config.yaml
num_hidden_layers: 9
hidden_size: 512
n_experts: 20
experts_per_token: 1
d_expert: 320
d_shared_expert: 0
hidden_act: "swiglu"
moe_layers: [1, 2, 3, 4, 5, 6, 7, 8]
router_score: "sigmoid"
normalize_top_k: false
routed_scale: 2.0
balance_loss: 0.0149
balance_bias: false
router_logit_norm: 1.0
scale_expert_input: true
init_std_router: 0.0229
lr_router: 0.00108
num_attention_heads: 4
num_key_value_heads: 4
head_dim: 128
vocab_size: 32768
norm: "rmsnorm"
norm_place: "pre"
norm_eps: 1e-05
positions: "rope"
rope_theta: 10000.0
rope_fraction: 1.0
qk_norm: false
attn_scale: 0.0884
tie_word_embeddings: false
parallel_block: false
init: "normal"
init_std_qkv: 0.0296
init_std_o: 0.00697
init_std_up: 0.0296
init_std_down: 0.0043
optimizer: "muon_variant"
learning_rate: 0.00135
lr_mult_o: 0.969
beta1: 0.95
lr_head: 0.00443
max_grad_norm: 2.0
warmup_steps: 200
schedule: "wsd"
decay_fraction: 1.0
decay_shape: "linear"
final_lr_fraction: 0.1
batch_tokens: 131072
max_seq_len: 1024
doc_mask: true
z_loss: 1e-05
train_tokens: 525900000
max_steps: 4013
dataset: "wikipedia_en"
Below are experts of layer 2 (counted from 0) of a mixture-of-experts language model. Rows are named router (the router's row for the expert), gate (a neuron's input weights, with its number), up (a neuron's input weights, with its number), down (a neuron's output weights, with its number) and show model dimensions 384-447. Each number is 500 + 50 x the weight over its row's rms, rounded and kept within 0 to 999. Numbers have three digits each.
Before each expert's rows: a language model's description of what the expert responds to; "comes before" lists some tokens at least twice as common just after its tokens as in all text. This comes from a sample of Wikipedia text that the model never trained on. Tokens count by the router's weight.

# expert 0
Film and music topics. Words about films, albums, songs and television, plus section headings and table cells in entertainment articles, such as film, album, Production.
comes before: " |", " |\n", ";", " by", " on", " \""
router:483490540440489522542556424472450399567472478458482492561534529503441486518492461434557565531441519474550535491456474474496415411570458476489450466519471464551577447484433498503470484598568465
gate0:526499484411508554528535528477428477482460520597523564535464450488404497529425499468558424445551541534411485521438530450538468496449481519451630484445483560516372491485467508503522564507482554
up0:526532649407500544415459535453460465492428463472564385667563501419487589493491634449532477465579471466452489504495524521486527544538490583472529518493520594608535486507492462468472467521429449
down0:547517511546623426446553559448501486456498571460489487488516541484495578529466525457565541542471507496496512478522538445514432485424475524566500459540544543462508459485504389455434473450489549
gate1:458495511446450519513472503365495503557508406466431525603534488422508536592524495511445488555579414582578502560465458515529609473419568514493434550440467483427425504446467452511488593486499482
up1:422473529525504596501513471503522449570492548497583457602599398528559528547463559457484451499562516461491436526536476463481465482469474550491523489498525478552481430564463455455577458461526574
down1:481500506540522513526552479485466438438492534522478569482505502439508400536489548508482442547656455462515513524475553548507417402557482451531482496446477399518538461485572472422486577487482476
gate2:471560567552622524471530517467495556445465525530550478495487510427548460586534503467567451556485499621496558529569476513519523453544510541538505533604440572543533413475526521495566464440489503
up2:554441564478490389519456529497462611521436464516477530465496521490506568500446504452424535415536574453437517486473460451456627560378570433543497458447462528481522464548458495535495466486481504
down2:563456537424525489522519510616410631436491523517499583480461534539486492490477520528426556531547540442579476532500438560470442527497473534485496526481464432516411510491485515611482484540550441
gate3:585571524434461523479435482522524504445479532496548465500475496530585515507461434422471491490510482468421478576462586494437494500443431552459526478492524566484584477508531562434481456516518541
up3:458553510539465482476544412472541487455491506490490485483521535435496544546480535494480535476537545519476452523574500450477516505447522520482493475470481530449430471456485532612484460532499424
down3:383554478455489461442536474575485462475513515508530555550488523452419477594427514522589512558550440495445428491579461494468593453472500506460536478471485631578495558511435467481462514459420541

# expert 14
Infobox and table separators. Pipes, dashes and colons in infoboxes, lists and tables, plus field labels like Kingdom:, Station code:, Parent company.
comes before: " ", ":", "-", "\n", "=", " •"
router:588500557454542523536565528538536447588528502515533471456462477464577514523584575562477508504442450475487510469492487503563480488509563467537368511550455480526459425457575422453501504441499464
gate0:539406512441482519534515432398501466422523545526579554581472413562534530478458457445515429490468512499384525523502494493491469499486518507449560533429513565428468528478453548483490510510494431
up0:473545534395495435390505449509543485501471436525527536569499494422424501534496578505551468487557497459458461465565505509540473533551430510451509518443514518522474503476496518477564513488386505
down0:516558386511607455484582494456536494517493568470497544586523523518502555560493572477384537589448452485501474519521487511512463571456544517487519458485576569586503464516479445542482486585543593
gate1:442545542461498413555477521509448418515464452435423467541576450444488454600492493541505452462574434526571478475488461525555556547437499559510484557489375539493424526524475514519525500466554558
up1:437504473394464489589508539543478537569472496562505453616525443527548566514479468457434409559491535504478489500542536482564493459467548574492503555467552448503471441585502458519505437495435606
down1:520544511578406497554534487526444542426504547488447480494459497411441428414447586626527516554600560534546553475495507519479579396486466458452541411512460548496486499459501452422482576567462470
gate2:491549508518616528490542492456517501525390452545475503476532530453465478554493520489545479523485449541557476546543481517528474501540536567521537494639494587458522452555522467452578397404524538
up2:587433585518518450554472474517460565488438513499507527402512589553533516457502403379502420424539567473509430490517439535580542521431523409549438467570529520492522461475377479569489361471459440
down2:607462540428517541537515480547517496435448505489503548609521460390476427560460591432510509554561552479537495510508514581501440471470460588551500513398504493536467445521574525535456515528531615
gate3:536556491448531570501395468453552493487570478523550485467386521531449546520527385490556484436469444437432495526447548480567586471476512510460465501488539558445549542539546580456501494531508415
up3:492564493547482444504581427543504490451525597476538436447439525502395533513511384412563487402500582661434450531504514431419511492480412494547428446452503552480449451464404545519463459490530482
down3:497535486464515479517547407619488435436536521453464540453504474533499511471527437566620477519503440488493475539585418503543502533483463497442486551513569519451496510625452528519530452464469576

# expert 19
Table and list punctuation. Table pipes, opening quotes at list item starts, colons, semicolons and dashes in tables, track lists and award lists.
comes before: "|", " ", "-", " \"", "The", "==\n"
router:568458519487492544543462468458492504573540492499521514434439556445478541363561433538532499572498491402502509450445491498382475552453435531461537502519470560546479517536529527514437523562585445
gate0:501477472438538541484502496473548459472410532521485517566445470581424437468397413525507457535483537540429486543392529416494427504472475544456683508471515569475500454467456574540500504487457561
up0:491569491491507469475482563422532448486394447498584440607496469494553490539468515526571466538496528435502426462476516446521525527593513562537514470398459551519504477498520517481469501449393443
down0:558611432509617530476521597496589484443519468530571448488479524543525537522527570481475501522523502486485484435467436496470475521441520502469548492464498498497447475463453351493406431598542493
gate1:537459486502574530500479565478420410496440449464402455592511487487490482590415518490458467505567417569568510584402487576480579455485543487428467485479410493504442527437507476531459497494491521
up1:512472539427475541545514492444450480541464545469493442545551439522481477577467496405465503509502515449555456438467449498523510468574457536490510525535522475489431451589492486510531550462490520
down1:436505517564475547513568425480480522443445526516420523548468459464520518413484467596487588542637454492524528597529485526493410420509495489446458421505495493523477567524608454465495583491452445
gate2:492552488599505573497504587482511523461523537557493572500534498386498516575467552498511494514513464616528460535469521494500506462533504524553467465511554635487514471499499464404545482404435465
up2:578480535553534461482495469474493584450427434500432489467517474545492455532454504350464476482459590469467468540521476517590554519473472467449507473507475524436523480458515505611497433435449433
down2:481434586391587480505561547477541512485436482475535502532493512509548484425501543487458550502531558401467505559575455464481495512393467538546487518458469456498442438490549565527513605526626498
gate3:531602543463536463491348460465580501427458473528482467526457554560532502477480439459468506528487518495433494512433613506548514507509494446465537504487549545545552490475499609424493440433503510
up3:474553495504504560496562524501574425447486517521510409499438479503522470488476451464485493536533558557527483519457503439525487537463424551511521534496580581440470514427497457501537419488548533
down3:495532485476557397462557457471448469479507458469529590510498449548475476552491503535610439541553464477473472586601472589533494463438460442505490505443510478445594496493417444478438469473400550

# expert 10
Closing brackets and quotes. Closing parentheses and quotation marks ending titles, dates or asides, especially the ) in article titles like Hotel (band).
comes before: " |", "-", " |\n", " and", " (", " is"
router:498499496441469463511422483411463450548512485445478462467468502410452508408538470542518451571508627535498514446492465447423476545489478467578546529514478573511489491557529447535460506531562487
gate0:490454500405566536546517524474444563489471513531529513556472433514494508532493428498589463517447548492482445519472475390524425582464537489526633565486450605499454493479462489514493511555447553
up0:601430516484546529439471585462565436413448479450555498612506427484520543477551571463548479529558532393505522466521519532491509518492429565448490529431450502436471375525524403599476469446448440
down0:478543404482575484451498557397539528508554498516468501463561540512510519551577470508501515517595448503507461509430490537483504500485521499479534518559578507490537461554458361516447585555529511
gate1:473451549518480471515496522533464464604519464474525549538536478505477504588502485478472479488505464472585491553565479602567607514461586496507477431521410569494475513437465478519474564489490559
up1:490468507472449561584490542560520492525504484496606449577573526537554559488449518459454479545533461460578441513397518463509548510488567569482554462480596530545513395526489465435478512480500543
down1:489344515496480544527586441510572452433518542518422555441558539456532479468461478640451530560596509453509493547435516510480485440475479557457528463459483450511444438520500505464435550534486450
gate2:475570494507624517494605540431516458473527495573498471523522524384472531545494526513551517533563445594510476577456488513551449440553598489551493599499459517499474432557577584509559464468475542
up2:512559546543506453516445562486488564443475471509493492477607491452506502461442521490446433529488522557454512458575495405507529528444524418530483487493415439451532529498533475570524432454475475
down2:483488461412548524545564540613506552483515565444485525533557563452577519493445552483547503436541470441548532473530534518515408501441526561511489510519493376457405459522539549596440506554548488
gate3:495595529483501485455426472480580497435445501530533494502442605489607588457478382467470526440494465472443471461472538510542583520433456538425603537433526598556518435491565515558457476388514432
up3:428530476546492519526496445536493499519549555479558527419488547520468553503520492404509507473545551589555443469597516412458499489498467494454542439454550570461404478486528512475389468558504451
down3:534482491414483354496609514672506385387533464585502517418507529503487518522446430514549507493547470470437478542500477424526525492486432374503536491408521511521509449521397504451445498490421553

# expert 6
Prepositions after verbs. Prepositions and linking words right after a verb or noun in running prose, such as married to, dedicated to, including, with.
comes before: " the", " a", " his", " an", " her", " their"
router:479547453521547406403516559443454487528549559505505506425590501560433546533435598442534545494514482467448476598517536469519480470550459496455550523492581428473535518494431498537514516383542546
gate0:535420520364505502551517514441514436528484493516500513556478437518405480542466513520552449476500517538464480507410475473528461546484519500516592589477434565523460498483481532604506582510424464
up0:537479504427481510500516590475519443452447472509507504577495491547469510543522598462582409516524516384499471427400489503499564560585423541546570442458442511558495546442523534611494508543421439
down0:569579447559606500482545514449483503516489466515435512505479556509489539435445505445462594528471532535498425515534474497497472452485589484393530488442496556490455434481505415489530387532461544
gate1:446443507479463484516507547511424405567454477416457534516525513465552465522486477528441459534520422563587480500445457524607560502490483450410469526526435542455524527421502534555600520468492497
up1:451458525398509437478461522463484477519489602592575480593617535611530515510512462413458451578538536501499437501598527562483492518475478555483535496492566458488507439571468598525532489540450559
down1:462462537548482557494523423480554469414499562508417529470483516507550472473507501496482553503616474518542545552488506603459514450565526443491511468475502465506469481495471466444481518533444493
gate2:438529538586593603480610487461516486545510489464515530470534511412485504540430522439545490537445493511613486544554459507527478438603484583566566503548502573509508496470479490454556498436508535
up2:515433536528495484503481514552478604485473405471524438470475505505473457479395463460418468513483542499488474536481518481514550477474531457541475450501452449471526488459462583533475444463427490
down2:514480569452569497466566557623470555562512502538487472541496485442561508491513465508514513499556563353471464570515438563549521416466472546412444512486539499488400422437563550506469515484589492
gate3:467520523447507468559495456450499468455439547518555463438450525501617557471573388462473486554473458463408456588479576527488493492480527536403533452496419572571534446434554583459554496447511451
up3:517477527552511547582562405504578514516497587525541551559466563541372517499421486466554513491544546574554491545467553433515436470548453436482545421470498524508434512574544514555442522507552519
down3:561553547502543463513611493562433470459500464523551490379507464494490419518489463549626493574478489479373428426544396488520557566388524512408479531503559560445490512463476503535482493455444525

# expert 7
Abstract nouns in phrases. Function nouns and words in fixed phrases after "in/the", such as in turn, in case, the end, that year, for example.
comes before: " of", ",", " to", " in", ".\n\n", " with"
router:499570516500532483504543534466524520625564460438491479590396522447590492563538412559526481581427508423544522506416540519426582526566448475514508605502485577461450418530518496466510503579413446
gate0:448421427412482442547529497433469469464520486514535502588507423535411506514457468464614467548476542543477452539424525456581455535537532443453606479434458543504495518453464557512523521523470568
up0:508529463435481398441511560463448431417397472519553454616551485504473516468501516453562467593566560440488447441518462535520539521554518508500511496453477496601523553460458542522492537511436515
down0:545589413481584465501508536437533479532486538498481504500553568421419519505444499413456523538500482469492495447527446530489478615437539476477506472559511532492507457487432407492496481545495513
gate1:495477524424469458513547516445458475540432458397516531584500486456437542489475481507440425492510473490557507500439419550533629503546491495484502469515403515536471529453534458446501613547491455
up1:440441522435496580557542540468515452527501462549562471580524496529577561517497463511443456573544587379535567415504581504519552489530468496531551586464498473491528444536541432479440505504454547
down1:470441491577482518407530510521495509494511501479477588520477485445558418482445482529545578553606546452503534628449503557537432476605453423460535517440446477502479499496485399540423564437492566
gate2:426532549542587580511456480442572522457480432594565500447534548414445423578433502448568500509500491602543508557554524521471478433498588589513472541533553638511553398498453527518533492418478510
up2:518539536484537462528544559491400583489490520456499496488551564507568557474514462451437466492519581494495476529494429493545540536393552477482467465488515510444476527484448468497533397452408491
down2:508419570443488431578558576518531492480488519398520540587467553480521577535540565446475558444551486401523511522565480587554496457473576545520489479505490550478462464464529606540527488539534532
gate3:486546537461498485503384487495572603512435578481578447514444575502596498525544417495524434507495515496469524581417564535477553491533430519465534452450517629464540467491521580459440447463462434
up3:403511480508485485571546435573524495515505480496552467474452490485534459490443419435514534507469520608488475488508587463445492454477497587490441496420407551462485463464510534573411552512466480
down3:493478468484542465445582447667440439442459477494532547510566521531495457536457454555585471475551523510429451550528410507514607517426500478433570528433523513489447504538518537462453480531437533